config.yaml
d_expert: 96
activation: "swiglu"
head_dim: 32
norm_eps: 1e-05
rope_base: 85500.0
qk_norm: false
init_std_qkv: 0.028
init_std_o: 0.028
init_std_down: 0.0
beta1: 0.95
final_lr_fraction: 0.1
batch_tokens: 65536
Below are experts of layer 3 (counted from 0) of a mixture-of-experts language model. Rows are named router (the router's row for the expert), down (a neuron's output weights, with its number) and show model dimensions 0-191. Each number is 128 + 24 x the weight over its row's rms, rounded and kept within 0 to 255.
Before each expert's rows: a language model's description of what the expert responds to. This comes from a sample of Wikipedia text that the model never trained on.

# expert 2
It responds to: Articles and subject pronouns after verbs like is, was, as, such as the, a, it, she, their; also stray name pieces.
router [161 125 141 152 103 127 105 155 109 148 147 137 142 131 148 125 135 161  83 118 105 135 128  89 112 189  88 168  93 162 148 162 131 131 143 145  82 135 109 100 127 109 181 132 121 156 107 128 162 128  77 149 120 119 129 127 116 117 142 137 113  69 129 106 176 153 150 141 151 172 142  97  93 166 129 128 141 108 144 101 104 140 104 103 118 167 148 143 163  66 151 125  99 134 120 151 110 142 156 123 149 154 130 112 156 142 156 130 145 117 153  89 151 138 114 118 140 124 139 133 125 122 123 155 130 116 127 159 134 141  87 125 145 134 101 132 171  63 132 106 169 131  87 142 137 139 105 120 102 103  98 148  99 125 130 121 155 149  88 113 100  89 137 176  75 132 132 126 145 125 157 106 137 150 135 114 136 130 131  97 100 133 160 162 105 128 165 104 146 102 100 115]
down0 [142 105 206 142  94 128 134 139 121 150 115 112 122 139 162  87 161 171 122 120 101  82 159 122 132 138 106 135 130 133 131 162 160  91  98 133 141 135 129 120 158 128 109 163 103 124 146  96 166 174 131 162 132 140 132 121 119 169 162 125 143 122 108 118 143 157 118 138 140 156 131 116 136 125 142 142 154 148 132 164 168 136 104 170 100 124 156 162 136 148 152 125 117 133 138 169 133 157 127 119 176 110 129 103 111 110 121 162 129 119 157 143 163 163 136  75 107 166 133 125 165  92 111  96 125  92 133 148 111 146 170 120 153 129 127 145  99 140 107 106 128 151 123 166 167 140 144 130  93  82 117 141 172 135 129 105  74 138 147 121 129 116 143 141 119 195 111 106 179 154  96 125 167 114 130 103 106 131 147 173 129 149 141 108 156 145 121 118 113 117 107 152]
down1 [125 139 131 102 124 140 159 126 114 133 117 139 119 139 113 129 117 100  99 117 144 140 134 109 142 115  91 100 164 172 136 124 104 124 105 126 123 149  93 163 108 142 124 118 167 133 154 162 164 120 160 140 192 103 141 134  87 115  87 127 138 137 136 136 114 104 165  82 173 102 125 100 109 125  95 118 101 154 105 121 114  53 112  88 162 139 118 126 116 116 163 134 105 167 127 112 151 129 137 111 103 196 107 132 147 148 111 104 121  92 158 117 126 109 122 150  91 130 167 140 123 104 121 130 123 127 118  89 124 123 117 125 112  73 144 111 143 175 182 150 150  90 147  71 155 103 176 119 169 134  78 148 156 144  95 125 118 137  85 142 128 134 128 103 116 135 128 103 121 111 143 119 115 118 124 138 144 125 104 138  99  82 132 139 109 135 120 172 151 144 102 107]
down2 [135 130 126 148 136  80 160 114 151 135 151 156 144 170 154 122 156 102 164 150 106 132 125 112 121 140 176 147 132 129  93 103  93 187 159  91 137 123  97 147 120 146 158 144 160 159 121  96 118  99 119 129  97 109  97 122 138 116 130 121 168 153 127 159 177 103 139 122 178 109  86 155 125 103 150 126 150 181 167 178 128 127 136 151 140 153 120 118 129 168 148 162 113 118 136 161  79 168 157 129 156 178 124 144 151 130 144 135 123 108 126 105 105 114  94 111  93 154 120 142 141 128 120 156 131 105 107 132 115 144 108 118 104 163  44 138 134 137 152 109 138 118 105 150 148 145 162 147 109 126 101 144 116 186 118 143 157 132 117 111 131  97 106 139 120 119 151 142 141 109 121 116 137  97 140  91  90 115 134  80 118  91 155 133 131 119 117 122 123 113 142 135]
down3 [156  98 134 120 156 127 123 130 130 174  98 153 144  81 115 170 130 115 121 128 125 131 124 162 109 161  98 163 149 133 115 129 134 113 150 138 157  94 142 126 121 124 107 106 118 126 135 117 116 135 134 119 110 107 136 112 155 137 100 132 101 140 126 127 110  89 115 145 123 174 132  65 112 164 137 101 103  70 113 117 118 120 162 175 134 113 141 142 115 126 118 100  93 132  92 119 114 115 137  66 124 136 112 126 116 157 109 132 131 106 106 117 150 132 128 134  74 151 118 141 120  96 133 140 143  63 167 137 133 126 121 124 178 128 154 163 141 102 157 103 160 146 118 150 121 151 102  87 147  83 153 123 168 197 113 129 122 116 167 126 113 148 137 148 146 122 118 115 141 159 139 140 124 164 176 126  82 127 146 106 151 152 152 101 196 119  86 118 169 123 167 118]
down4 [ 93 114 128 147  90 152 155 138 158  89 104 129 100 165 144 159 126 129 135 116 122 144  76 159 114  88 105 186 135 126 141 134 137 113 157 135 172 115 117 125 150 136 115 117 120 136 150 112 146  84 147 162 129  94 115 136 112  85 131 146 158  91 172 148 106 128 125 100 103 128 130 141 137  74  89 129 146 133 146 125 115 128 165 145 110 143 158 103 142 125 144 101 146 140  62 130 145 118 188 152  81 128 147 132 129 134 138  87 106 108 195 100 142 112  97 127 105 137 120 115 130 127 148 131 107  96 136 110 134 136 152 137 147 112 128  83 182  76 143 133 146 153  97 110 125 147 112  96 146 124 113 153 111 147 156 138 143 105 139 130  93 133 138 141 150 111 125 129 102  94  87 151 123 143 142 110 153  79 103  67 148 135 125 171 133 139 139 136 135 118 163 123]
down5 [147 127 151 133 106 138 127 125 150 183 146 180 142 109  96 151 119 108 123 130 167 126 134 141 103 154  96 145 146  98  95 143 116 175  98 150 156  86 124 151 133 110 150 163 134 122 103 106 126 155 123 111 141 128 129 109 147 170 116 123  99 117 126 111 102  82 112 142 116 136 121  80  91 130 145 132  90 116 115  97 160 144 158 182 121 128  94 114  94 149 138 152 144 135 118  83 116 138 153  98 135 126 128 144 147 144  43 134  88 156 107 131 120 144 125 133  83 138 131 132  82 136 158 151 154 147 146 130 138 102 144 141 137 149 132 111 115 127 142 120 122 143  91 101 123 149  70  84 135 109  94 137 162 148 133  99 132 125 171 130 154 181 143 198 133 142 112 122 139 179 134 137  97 155 138 150 113 141 131 115 130 128 153 117 180 117 122 136 160 135 133 123]
down6 [103 161 116 100 147 135 140 114  94 147 143 152 124 126 116 153 136 108 134 137 141 134 145  98 113 112 151 125 106 143 168 149  68  95 127 146 105 142 110 140 131 103 124 155 136 132 146 151  93 183 160 107 176 142 125 137 113 108 150 137 125  83 140 129  96 172 148 150 147 159  91 108 144 121 114 144 120 148  95 163 137 126 147  57 143 113  87 131 114 142 119 181 140 126 145 135  97 131 105 140 139 118 129 129 154  85 172 123  98 102 122 123 105 126 108 102 175 112 125 130 136 138  89 101 153 143 141 169 110 148 121 110  84 104 155 145 143 112 121 128 121 146 113 153 136 127  98 138 116 128 118 184 103 153 127 121 130 103  86 132 103 133 139 110 114 129 116 166  98 183 142 121 138  67 118 131 132 171 121 104 127 135  63 104  92 144 130 124 116  96  82 163]
down7 [146  98  64 118 144 102 145  98 113 112 105 177 113 110 137 125 152 122 160 108 151 118 125 130 136 117 110  95 127 124 132 149 129 146 152 143 124 129 146  85  95 109 113 187 139 157 132 155 145 147 140 109 174 128 190 147 114 168  75 162  82 118 142 138  99 152 171 146 150 155  88 129 133 130  83 140 140 159  96 143  66 138 158 106 100 108 125 138 140 160 123 152 100 101 138  82 129 106 119 101 149  83 123 147 136 132 120  95 133 103 106 146 112 112  78 141 127 110 110 124 123 121 116 108 131 126 120 116  95 142 184 116 124 121 139 160 125 162 116 122 151 110 138 132 136 149 143 166 131 170 149 161  96 122 134 149 178 126 164 145 114 143 123 165 162 148 114 145 134 101 115 182 100 105 113 136 139 124 131 118 136 156 132 111 112 145 144 107 142 129  86  97]
down8 [ 87 112 141 115 129 131 134 158 148 114 127 131 139 141 129 120 143 124 128 124 117 153 115 132 121 126 133 120 130 159 114 151 106  94 126 112 122 112 152 137 131 169 133  97 113 166 148 108 130  89  98 135 114 139 107 118 178 139 130 128 142 153 129 108 104 140 145 103 154 118 159  92 142 161 138 114 125 144 133 129 190 146 143 147 140 147 124 156 114 116 114 153 104  66 122 121 198 142 119 102 139 122 126 120 125 159 187  56 183 163  74 120 117 132 111 130 118 120 131 133 112 146 139 144 176  82 116 124 145  97 118  94 115 125 126 106 118 136 101 146 153 128 116 150 102 140 157  99  95 111 101 125  91 146 204 135 138  62 154 140  95 116 118 168 125 100 130 137 102 158 120 137 131 127 123  93 166 119  99 119 151  76 148 106 119 124 103 113 183 139 154 130]
down9 [137  97 133 138 142 122 132 126  85 124 102 106 129 128 109 165 106 125 180  92 111 108 120 124  87 129 139 144 136 157  95 123 134 150 108 117 135 137 136 123 152 144 156 148 120 108 149 122 115 129  87 136 127  85 115 158  73 152 146 145 117 126 148 101 148  94 122 147 133 140 149  91 168 143 120 117 135 180 107 162 130 111 139 137 186 132 130 127 117 180 112 145 150 130 130  95 143  91 131 140 130 118 143 122 128 105 148 161 100 171 143  99 135 143 185 122 164 125 150 100 128 145 161 142 102 134 121 134 149 126 116 152 113 131 122 131  54 150 131 152 143  69 127 139 190 140 129  76 128 135 161 161 110 131 132  91  98 131 135 147 132 110  96 117 172 118 155 129 105 126  94 101 155 104 119 134 132 154 130 117 152 176 155 129 104 164 124 124 160  52 124 149]
down10 [103 178 158 140 138 102 151 113 123 144 109 108 132 149 153 132 104  86 127 132 131 165 118 129 116  81 142 172 133 144 120 152 134 136  85  96 150 171 129 121 134  89 151 126 127 104 139 167 146 134 109  95 157 126 123 116 104 130 106 170 155 135 110 131  80 104 107 138 172 126 136 152 109 115 119 139 156 156 148 122 121 139 118 126 152  77 143 125 127 137  98 106 116 135 146 108 133 157 122 167 151 104 120 169  92 131 169 104 115 111 131 114  79 128 112 113  73 121 129 132 119  99 122 157 125 127  77  94 121 150  61 153  87 125 131 107 150 158 158  97 130 147 115  95 114 137 109  90 137 154 121  89 123 125 106 156 120 110 104 130 131 102 168 147 154 124 155 135  83 135 106 140 105  83 133 146 123 129 142  63 179 106 143 127 140 123 100 167 119 174 133 127]
down11 [ 82 134 112 151 143 148 140 101 164 116  71 125  90 135 118 173 147 116 130 136 138 109 147  99 151 168 132 146 134 117 110 118  81  73 118 144 150 137 136 145 112 100 138 122  88 157 160 126 114 101 102 148  73 140 152 141 143 135 162 144 145 117 132 129 126 121 124 148  97 138 113 122 119 111 138 155 146 139 164  99 143 140 103 138 150 125 157  79 158  97 153 120 173 143 141 132 148  58 118 120 129 147 124 143 130 144 160 124 133 155 169 127 113  66  88 125 165 142 118 137 109 119 118 132 125 107 117 113 124 142  95 110 129 131 124 126 103 126 121  91  95 111  72 111 138 126 143 141 116  94 157 132 161 124  92 157 126  91 135 159 147 120 121 148 135 109 130 156 121 101 138 137  95  89  61 110  92 116 119 155 182 131 166 129 155  88 118 101 144 106 125  92]
down12 [175 122 114 124 138 146 122 136 105 171 120 118 109 123 124 159 135 130 140 112 105  91 139  80 134 129 120 132  81 113 122 152 136 116 131 142 120 151 133 104 119 113 109 163 108 128 117 126 114 134 160 136 140 137 158 119 115  94 164 116 151 135 126 119 142 127 123 125 164 174 148 135 181 142 130 189 125 138 112 163 142 158 107  71 140  62 138 115 131 154  99 172 116 131 153 157 101 127 118 124 165  66 170 116 150 139  88  92 101 152 127 172 136 123 115 141 116 168 124 116 159 104 102 127 164 144 113 140  76 157 148 140 166 150 101 153 147 137 136  97 140 111 142 107 172 101  67 131 166 137 135 146 114 143  82 145 107 112 118 126 160 100 126 118 131 106 122 134 119 157 116 129 125 122  95 118 100 169 146 130  99 162 115 136 121 162 104 104 142 100 163 165]
down13 [130 151 149 122 101 138 105 176 127  73 114 119  89 107 157 107 123 139 131 143  89 122 108 137 112 173 132 143 132 128 111 113 201 102 129  92 104 121 113  93 100 130  59 137 102 104 118 136 110 100 112 121  93 159 165  94 132 102 123 155 145 104 121 114 120 122 118 128 122  94 131  77 102  95 131 148 164 129 145 100 139 102 147 106 191 102 140 153 122 100  94 115 145 100 128 118 111 119 129 146 111 155 130 119  82 139 135 106 116 136 152 149  99 155 106 150 103 196  95 108 120 102 164 142 122 127 111 159 151 136 142 128 164 142  98  95 157 140 114 117 103 150 146 133  98 131 152 130 114 148 135 128 176 140 147 128 124 136 168 129 119 124 169 103 126 123 110 135 139 148  93 114 132 166 138  87 119  85 123 108 125 169 139 143 152  86 163 129 141 164 137 114]
down14 [140 149 137  97 104 149 119 157  95 159 109  97 103  94  93  88 111 154 136 150 148  98 120 129 149 174 124  79 114 126 153 191 155 136 117 112 146 129 121 131 107 129 126  86 108 110 139 151 121 101 104 137 140 131 152 124 108 148 123 143 151 140  91 139 159 125 128 141 108 143 119 158 104  93 125 173 112 135 146 119 153 137 111 149 161 143 149 101 118 150 160 129 132 112 143  98 119 139 111 128 113 124  96  83 113 154 102 171 132 163 153 126 147 141 117 153 147 164 107 151 131 132 125 185 119 143 132 109 103 107 110 188 163  88  71  61 110 126 138 181 119 120 114 135 137 159 129 108 113 164  98 100 114 114 113  97 102 140 129 123 133 158 155 116 145 168 159 122  95 136 121 134 182 144 109 115 106 174 111 130  85 100 135 136 139 174 132 133  91 133 127 131]
down15 [102  98 129 146 129 148  96 142 160 151 141 125 178 116  97  88 110 126 107 185 122  73 105 167 149 141 138 128 130 122 155 146 142 126 141  82 106 109 144 162 115 124  96 138 153  85 164 128 135 120 143 107 107 139 116 126 135  99 159 149 147 105 136 105 126 142 141 142  81 114 142 110  82  90  93 110 125 136 110 147 143 146 153 147  92  91 133 134 115  99 129  85  96 127 163 192 122 132 162 136 121  90 109 105 136 164 100 122 128 137 155 131 190 126 125 134 149 102 147 149 122 116 129  61 139 121 123 158 146  80 154 149 137 136 146 147 101 130 115 150 107 176 161 163 131 127 149 141 150 135 142 131 162 143 152 105 140 133 107  98 120 125 122 113  99 135 113 121 151 138  85  77  95 184 126 111 141 117 136 117 171 112 119 142 153 122 122  97 110 127 148 145]
down16 [157 161 152 116 126 108 158  86  73 129 152 110 171 167 126 105 142 159 130 136 192 135 126 119  80 163 123 131 110 141 122 126 107 159 114 137 110 132  84 148 120 157 100 149 148 129 104 164 100 124 104 140 172 131 127 115 159  88 142 100 117 162  91 120 108 155 107 167 121 122 115 134 164 115 140 138 151 136 133 120 152 105 117 109 167 126  90 143 108 137 141 148 117 164 154 118 106 158 136 167 136 118 121 154  89 134 109 110  97 113  92 160  94 122 135 134 128 129  76 179 148 109 117 101 152 109 116 134 100 143 108 156 138 118  98  83 124 171  45 132 105 139 163 138 137 140 139 110 126 124 129 168 135 116 139 121 123 140  97 129 167 114 156 143 142 123 162 115 131 146  98 135 146 108 118 142 126 114 153 145  75  88 165 131 111  94 125 142 111 151 109 140]
down17 [163  88 170 108 166 118 122 156 126 129 163 150  98 144 108 132 148 101 122 112 174  77 161  91 117 147 151 172 100 113  96 166 121 146 140 131 178 150  95 133 140  75 190  94 136 130  99 128  99 131 133 128 137 114 117 131 113 136 144 149 140 122 125 138 110 144 149 121 133 173 154 137 131 128 116 165  93 145 118 128 148 133 109 117 160 100 138 114 128 156 119 159 133 159 144 171 147 113 146 107 142  95 124 126 144 110 117 141 135 115 124 144 108  95 101 113 110 145 109 126 113 107 116 177 136 113 144 177 112 150 149 155  94 157 156 160  82  99 169 161 114 145 112 156 144 124  87 115 108  83 151 163  94 107 111 149  94 112 124 118 137 137 153 153 147  71 116 174 113 111 150 140 140  97 124 146 120 146  88 138 164 138 112 119 124 119 103  97 124 121 113 168]
down18 [138 166 102 113  94 109 138 137 116 114 124 125 150 102 150 150 128 158 152 133 157 138 159 124 154 180 123 128 146 103 128  86  85 145 124 112 170  96 148 106 144 121 128 155 133 119 118 103 114 102 132 146 151 100 110 120 104 111  74 140  82 107 154 132 127 120 112 142 110 132  95 142 136 115 152 131 142  94 134  97 114 130 149  79 118 102 132 107 128  78 165 174 189 146 119 110 127 135 132 168  91 106 109 162 160 106 146 155 136  76 145 134 123 132 118 172 134 123 100 136 115 134  91 133 104 129 130 134 146 111 115 120 150 140 133 169 146 130 133 148 120  83  88  97 152 137 100 139  89 167 138 134  61 124 119 114 118 178 107 152 118 168 139 118 157 130 115 174 108 102 146 161 133  94  92 108  89 159 134 130  92 108 127 140 117 120 105 159 112 122 122 177]
down19 [175 165 161 155  94 126 106 138 149  95 112 136 125 121 170  96 124 194 118 110 114 110 103  80 128 151 119 115 134 121 140 143 137 123 105 141 142 150 127 173 115 149 131 119 136 162  94 120 128  83  83 163  86 162 129 150 124 144 181 114 139 178 139 111 114 155 123 173 126 195 142 123 186 129 135 128 183 149 138 126 154 157 117 149  72 119 159 114 117  96 124 100 116 119 178 143 113  97 175 135 132 110 177 118 119 127 147  98 106 133 142 143 134 161 155 155 158 156  92 148 119 121 135  88 151 117 120 160 135 124 120 156 143 123 133 110 121 133  81 131 147 117 147 124 133 113 118 121 142 132 154 153 172  76 123 126 131 148 103 128 149 126 127 144 130 143 140 106 101  88 142 107 132 110 142 116  80 124 129  99 110 148 147 140 150 121 143 117 125 148 121 109]
down20 [144 117  93 166 123 133 138 170  85 138  95 181  91 151 188 131 123 165 156 155 129  99 174 167 130 121 106 104 133 113 128 168 113 119 163 156 141 138 129 169 132 100 116 102 139 158 157 122 147 117 104 130 129 106 111 144 111 164 116 109 148 122 112 119 157 134 121  64  72 140 114 114 128 106 120 124 155 116 123 116 146 150 123 114  90 158 147 125 166 140 163 154 120  96 114 101 110  96 118 136 106 158 114 101 131 162  96  85 120 152 113 143 153 147 136 132 104 151 147 143 120 120 141  93 113 128 134 100 118 143 166 157 130 144 149 104 124  86 142 150 158 115 164 135 138  86 127 113 105 119  90 115 143 124 172 138 128 137 106 171 134 160 158 136 124 162 123 111 160 109 111 124 128 143 134 150 120 103  90 116 164 129 144 141 127 178 108 156 119 135  67 174]
down21 [113 142  85 141 128 160 120 118 111 143 119 129 170 130 130 149 141 127 143 138  87  86 117 152 125  58  93 136 133 181 159 120 145 141 139  92 114 138 152 117 137 147  86 133 151 143 156 145 138 151 119 152 120 125 145 126 168  87 114  99 112 153 101 117  83 114 151 130 115 131 130 148 135 136 132 103 109  93 124 169 112  93 125 141 142  89  93 162 134 123  97 117 117  99 104 168  88 100 148 128 141 118 112 162  91 132 103  90 129 123 112 149 153 105 103 129 143 108 133 115 121  96 127 111 185  93 117 157 146 102 134 154 158 121 175 113 118 130  88  84 130 106 145 139  82 104 132 129 161 123 155 139 131 104 160 131 139  96 190 123  88  95  73 125 114  85  96 154 145 127 142 113 134 177 111 140 148  95 152 136 127 155 131 133 140 113 140 146 141  98 138 105]
down22 [ 93 150 125 116 188  71 127 110 147 132 130 125 142 137 103 137 141 111 100 169 160 162 115 167 174 137 133 105 131 171 154 136 123 127  97 106 132 111 120 126  95 188 111 115 155 129 102 179 142 124 109 120 154 138 118 146  96 124 120 138 114 124 114 140 140 175 133 103 113 108 100 147 164 152 126 103 128 149  95 119  83 116  86  84 130 129 116 138 122 121 164 106 164 146 143 126 140 137 131 123 135 143 126 159 112 119 162 111 121 127 160 154  76 163 120 143 111  95 106 149 146 126 126  89 138 138 127 105 144  96 100 135 103  96  95 132  94 146 119 114 132 134 205 103 157 137 181 159 183 163 124 120 155 109 112 101 104 122 119 101 121  99 141 129  97 129 131 109 138 136 146 135  97  91 165 109 146 125 127 153 124 102 114 122 105 142 122 184 110 164 149 127]
down23 [121 136 114 102 145 117 159 136 164 130 150 103 122 153 147 114 135 118 170 112 187 162 109 144 108 141 183 143 125  96 108  91 124 122  89 144 180 168 125 107 132 128 165  87  90 158 182 163 127 103 125 111 115  93 126 132 131 143 172 156 135 106 150 142 169 136 153 148 147 109 112 142 122  96 113 144 109 119 135  95 142 126 110 134 135 133 113 116 149 158 146  85 178 140 125 116 150 159 112 125 132  95 152 101 135  93 160 126 126 129 125 101 109 106 122 111 157 104  99 138 150 135 139 176  96 137 100  95 139 134 109 100  66 140 120 136 165 100 133 112 155 131 106 161 115 106 132 120 114 170 150  75 139 102 125 175 109 130 126 103 148  85 122 147 130 137 129 140 141 120 144 145  76 114 167 126  90 106  90 116 157  85 151 108 122 118 141 122 134 134 152 148]
down24 [ 99 137 167 134 126  93 151 122 105 145 155  95 101 184 117 109 103 100 164 143 163 131 135 160 115 153 176 159 153 183 108 147 157 124  92 113 146 112  88  95 114  94 179 123 171 101 139 138 157  94 148 110 166 130 144 122 129 120 108 159 117 126 125 112 112 117 100 120 138 138 124 151  89 173 150 112 135 117 156 104  91 152  78 121 168 105 141 108 120 131 134 143 140 163 110 114 162 140 130 127 165 109 101 191 111 142 134 152 152 130 140 146  93 147 119 123 113 170  89 117 121 115  81 185 141  80 126 111 116 122 116 106 100 124 105 139 119 123 142 112 127 172 135 124 138 160 113 116 126 114 110 148 115 106 144 126 113 158 152 118 154  94 147 158 142 124 140 141 145 177 113 152  93 100 113 127 123 136 114 114 130 119 139 106 112 140  75 130  85 137 138 147]
down25 [126 122  88 105 112 167  77 118 150 108 127 142 132  89 126 144 109 101 115 111  89 112  92 124 134 102  72 101 156 148 147 113 107 127 139 138 100 114 116 156 114 153 123 142 121 107 140 115 116 134 115 157 111 179  92 135 151 112 144 129 124 176 112 164 142 128 175 113 128 123 159  83 161 102 110 112 135 139  82 178 145 140 155 102  91 107 130 130 117 117  97 137  94 124 108 150 144  86 136 135 148 142  81 103 118 138  80  91 127 112  96 101 183 132 122 101  91 101 158 134 116 137 125  91 114 186 166  89 121 133 141 143 126 146 142  88  87 114 106 135 109 140 114 126 132 120 146 133 120  87 137  95 133 110 162 155 108 114  96 177 114 163 115 104 130 130 104 140 127 118 124 104 179 164  85 111 155 132 101 137 104 130 103 133 132 125 114 126 157 126 127 148]
down26 [107  86 147 137 138 139 140  92 136  82 120 129 184 105  91 102 153 149 116 107 117 108 105 138 136  81 109 146 142 148 132 129 166 170 160  78  51 109 155 141 129 185 141 123 136 124 112 122 132 100 148 187 107 119 144 141 165 133 162 136 105 164 154 125 122 116 163 125 119 127  97 162 138 140  82 118  92 139 102 111  75 143 119 138  95 138 183 156 144 105 120 114 115 121 138 130 145 117 121 129 127 127 177  92 107 154 106 165 155 124 132 146 180 139 126 139 128  83 144 150 152 122 117 137 135 170 108 160 149 110 145 149 146 123 140 122 119 126  96 138 143 163 167 186 140 102 138 105 147 125 138 110 155 131 117 147 133 151 115 101 100 128 131 133 127 133 107 118 150 137 150 107 113 176 150 142  90 131  85 128 120 145 132 172 140 132 117 107 110 129 127 134]
down27 [108 124 168 135 127 131 135  96 122 152 131  72 126 124 119 133 121 130 118 113 119 124 119 170 146 134 134 146 156 156  95 121 139 188 128 136 151 117 113 158 143 114 152  89 164 112  62  99 157 148 115 129 112 131  95 128 134 146 134 103 100 150 159 136 109  96  78 131 113 104 134 157  85 174 143 133 115 109 169 118  73  77 108 177 103 161 108 177 142 106 134  90 113 133 114  93 160 160 137 113 137 128 121 126 117 131 143 133 175 147 132 165 127 132 185 142 164  82 142 106 146 114 115 152 115 130 109 129 152 118 147  97 122 126 115 132 122 164 133 111 132 127 170 137  85 105 127 130 117 136 121  68 134 117  98 165 140 139 118 107 146 146 128 102 148 138 147  79 161 104 123 125 165 150 119 141 127 134 138 176 141  88 149 137 104 109 119 165 100 143 138 125]
down28 [152  83 149 140 107 135 107 137  94 122 108 163 117 115 143 157  77 140 159  98 116 129 114 125 128 140 134 160 130 111  70 148 137 168 107 144 131 137 114 116 104 111 156 150 129  75 166 111 161 154 127 127 125 144 148 153 134 145 104 162 164 101 121 120  88 123 151 127 163 136 128 132 138 110  86 152 142 152 137 123 170 136 106 129 151 115 114 103 123 146 109 182 135 162 108 131 154 119 170 116 105 149 109 141 139 133  88 113 131 153 161 114  95  71 105  82 137 153 115 136  84 121 116 143 127  55 157  98 109 161 144 145 129 133 145 102 145 134 128 159 119 101 112 114 112 138 140  97 115  76 131 159 134 121 139 145 125  93 127 155 106 130 167 155 173  63 148 136  97 152 164 130 155 122 125 120 143 142 136 125 160 103 116 111 122 111 119 101  98 119  80 144]
down29 [111 187 147 117 124 136 114 111 134 113 148 121 134 123 149 147 120 128 134 104 149 140 122  88 116 137 158 136 161 143 110 118  96 105 158 152 159 150 111 119  87 165 123 101 136 128 114 180 141 137 108 103 188 102  88 138 110 156 107 127 146 121 103  91 180  92 124 135 166 145  95 107 146 116 157 156 104 142 152 128 116 122  99 114 152 174  89 134 155 138 140 122 136 111 106 137 133 150 107 115 130 110 114 154 143 106 129 143 124 124 117 136  53 126 120 109 126 154 125  96 125 143 115 149 132 163  77  87 129 171  93 103 132 108 123 132 124 143 142 115 119 142 126 136 121 152 107 180  88 180 122 100 132 173 106 119 112 132  97 139  80 125 143 117 101  91 173 170 156 104 165 154 122 100 110 145 138 124 139 149  70 131 142 153  92 149 124 120 137 141 134  91]
down30 [179 122 166 131 123 122 121 122 114 151 101 130 142 165 107 151 108 148 114  91 172  88 147 159 133 156 100 109 151 103 111  61 162 173 140 122 145 121 131 135 155 124 117 124 139 134 127  99 138 122 126 141  87 117 141 100 147 168 138  84 131  96 138 132 105 107  82 161 106 104 127 114  98 142 145 130  92 124 185 126 112 110 135 158  70 151 147 131 109 155 120 136 106 153 122  93 119 129 156 104 116 138 158 104 151 139  75 172  85 140 135 152 163 123 127 126 158 151 154 111 125 117 143 141 134 122  91 155 141 161 153 131 141 104 152 123 153 115 121 113 144 114 139 163  95 136 123 105 138 109 134 130 134 146 137 133 118 151 135 117 141 130 116 127 141 164 129  68 141 129  78  97 111 149 155 152  62  93 171 158 146 169 129 139 144 131 163 132 150 134 114  84]
down31 [154 181 132 153 100 130  87 105 142 120 115 120 128 116 144 101 124 145 108 122 112 159 120 118 140 106 100 149 178 126 118 123 170 115 145 105 144 117 109 114 136 151 109  92 124 129 134  81 167 117 101 104 102 119 116 124 162 105 130 114 133  95 113 155 140 113 122 126 115  88 135 160 115  82 116  89 193 100 148  76 105 104 138 173 139 158 134 138 117 108 126  77 147  99 117 148 118 115 143 158 112 155 104 109  83 161 145 111 138 133 157 117 111 110 114 145 127 143 135 107 128 122 155 153 104 157 137 115 177 100  79 157 118 120 123  57 112 117 149 126 113 156 142  99 127 144 171 115 133 143 122 112 135 105 122 120 132 144 121 133 146 123 148 103 127 145 140  97 158  87 104 140 151 177 152 138 116  57 150 122 120 134 141 122 160 100 163 151 120 162 167  92]
down32 [115 103  83 112 136 131 130 128 134  93 137 138 130 133 119  61 119 118 136 205 150 104  90 139 128 111 143 147 158 145 126 148 111 110 144 131  79 121 155  76  94 142 105 137 171 121  89 131 123 100 160 170  87 149 149 130 139 129 101 188 100 104 166 130 161 142 151 156 117 132 128 160 121 119 139 127 148 120 122 140 109 140  80 131 155 112 170 158 134  81 104 126 114 120 151 140 152 147 152 116 119 134 130 148 128 128  87 147 154 154 150  94 114 110 144 149 138 131  92 102  98 160 142 169 120 120 131  74 118 148 147 124 118 141 131 131 115 102 119 156 158 127 165 136 128 115 149 114 116  86 155 116 112 105 115 137 106 127 126  79  89  93 133 159 135 114 108 141  88 146 135 129 124 128 120  94 113 125 102 137 197 181  93 149 137 104 122 105 151 131 136 130]
down33 [129 152  95 121 102 124 114 128 145  87  74 146 107 173 173  99 115 146 125 121 154 190 141 130 136 173 171 101 113  78 115 117  70 105 116 174 144 152 116 121 121 123 152 106  74 130 149 127 106 107 148 105 122 133 134 117 110 120 129 118 128 129 154  87 124 134  91 156 137 163 147  70 107 103 151 158 136 102 126  98 163 144 156 117 105 137 141  92 124 147 160 144 131 154 151 142 135 177 124 112 111  88 112 125 154 126 126 111 115  84 127  78  94 148  92 126 126 169 103 133 100 140  99 137  99 142 125 141 110 120 138  99 143 124  89 142 159 104 139 157  91 144  73 108 114 128 111 141  86 137 108 132 140 148 109 111 138 137 121 122 117 149 124 169 123 139 127 161 133 105 177 126 111 129 132 101  79 112 139 128 111 135 164 109 144  95 127 138 151 129 144 159]
down34 [139 105 103 111 115 145  96 128  83 107 117  97 128  99 104 132 135 137 136 158  90 148 104 161 120  98 179 116  95 173 145 121 133 139 131 100  96 144 148 136 156 153 101 115 184 119 104 144 132 140 119 144 117 116 116  92 166  91 133 119 119 173 117 149 127 135 161 139 108 109 128 119 136 117 131 132 130 116 100 173  89 128 123 125 123 140 105 138 100 160 125  94 122  96 114  98  92 160 132 134 121 158 143  94 122 130 147 135 137 167  81 156 147 130 132 120 156 110 126 107 140  99 147 123 120 159 133 141 132 107 103  66 103 109 109  96  96 154 101  67 147 150 133 173 132 108 140 149 128 173 174 107 168 136  91 119 126 167 106 125 124 149 121  77  83 132 123  94 157 124 164 140 124 191 147 148 111 146 129 165  94 139 139 118 150 125 113  96 159 122 112 134]
down35 [113 120 120 109 124 174 158 161 167 122 111 159 148 145 101 121 168 143 125  96  84 115 116 134 127  90 132 144 153 148  86 141 147 104 157 117 134 123 121 136 190  85 147  99 134 122 136 128 130  77 152 105 126 100 102 103 126 137 136 143 148 163 131 141 117 126 153  99  86 111 101 153 101  90  79 103 122  97 136 154  88 123 174 141 115  91 129 112 121 129 121  91 163 138 161 142 150 133 174 148 107  77 188 113 143 113  90 149 108 116  92 121 152 149 130 143 106 103 115 102 112 120 188 159 111 161 123 132 120  97 127 138 146 146 153 115 130 111 115 142 122 163  73 142 157 134  90  94 105 134 101  94 121 130 134 136 117 105 147  94 150 108 125 112 169 150 135 138 135 139 115 164 131 142 152 135 120  75 135 104 146 151 135 153 123 102 143 110 147 147 151 129]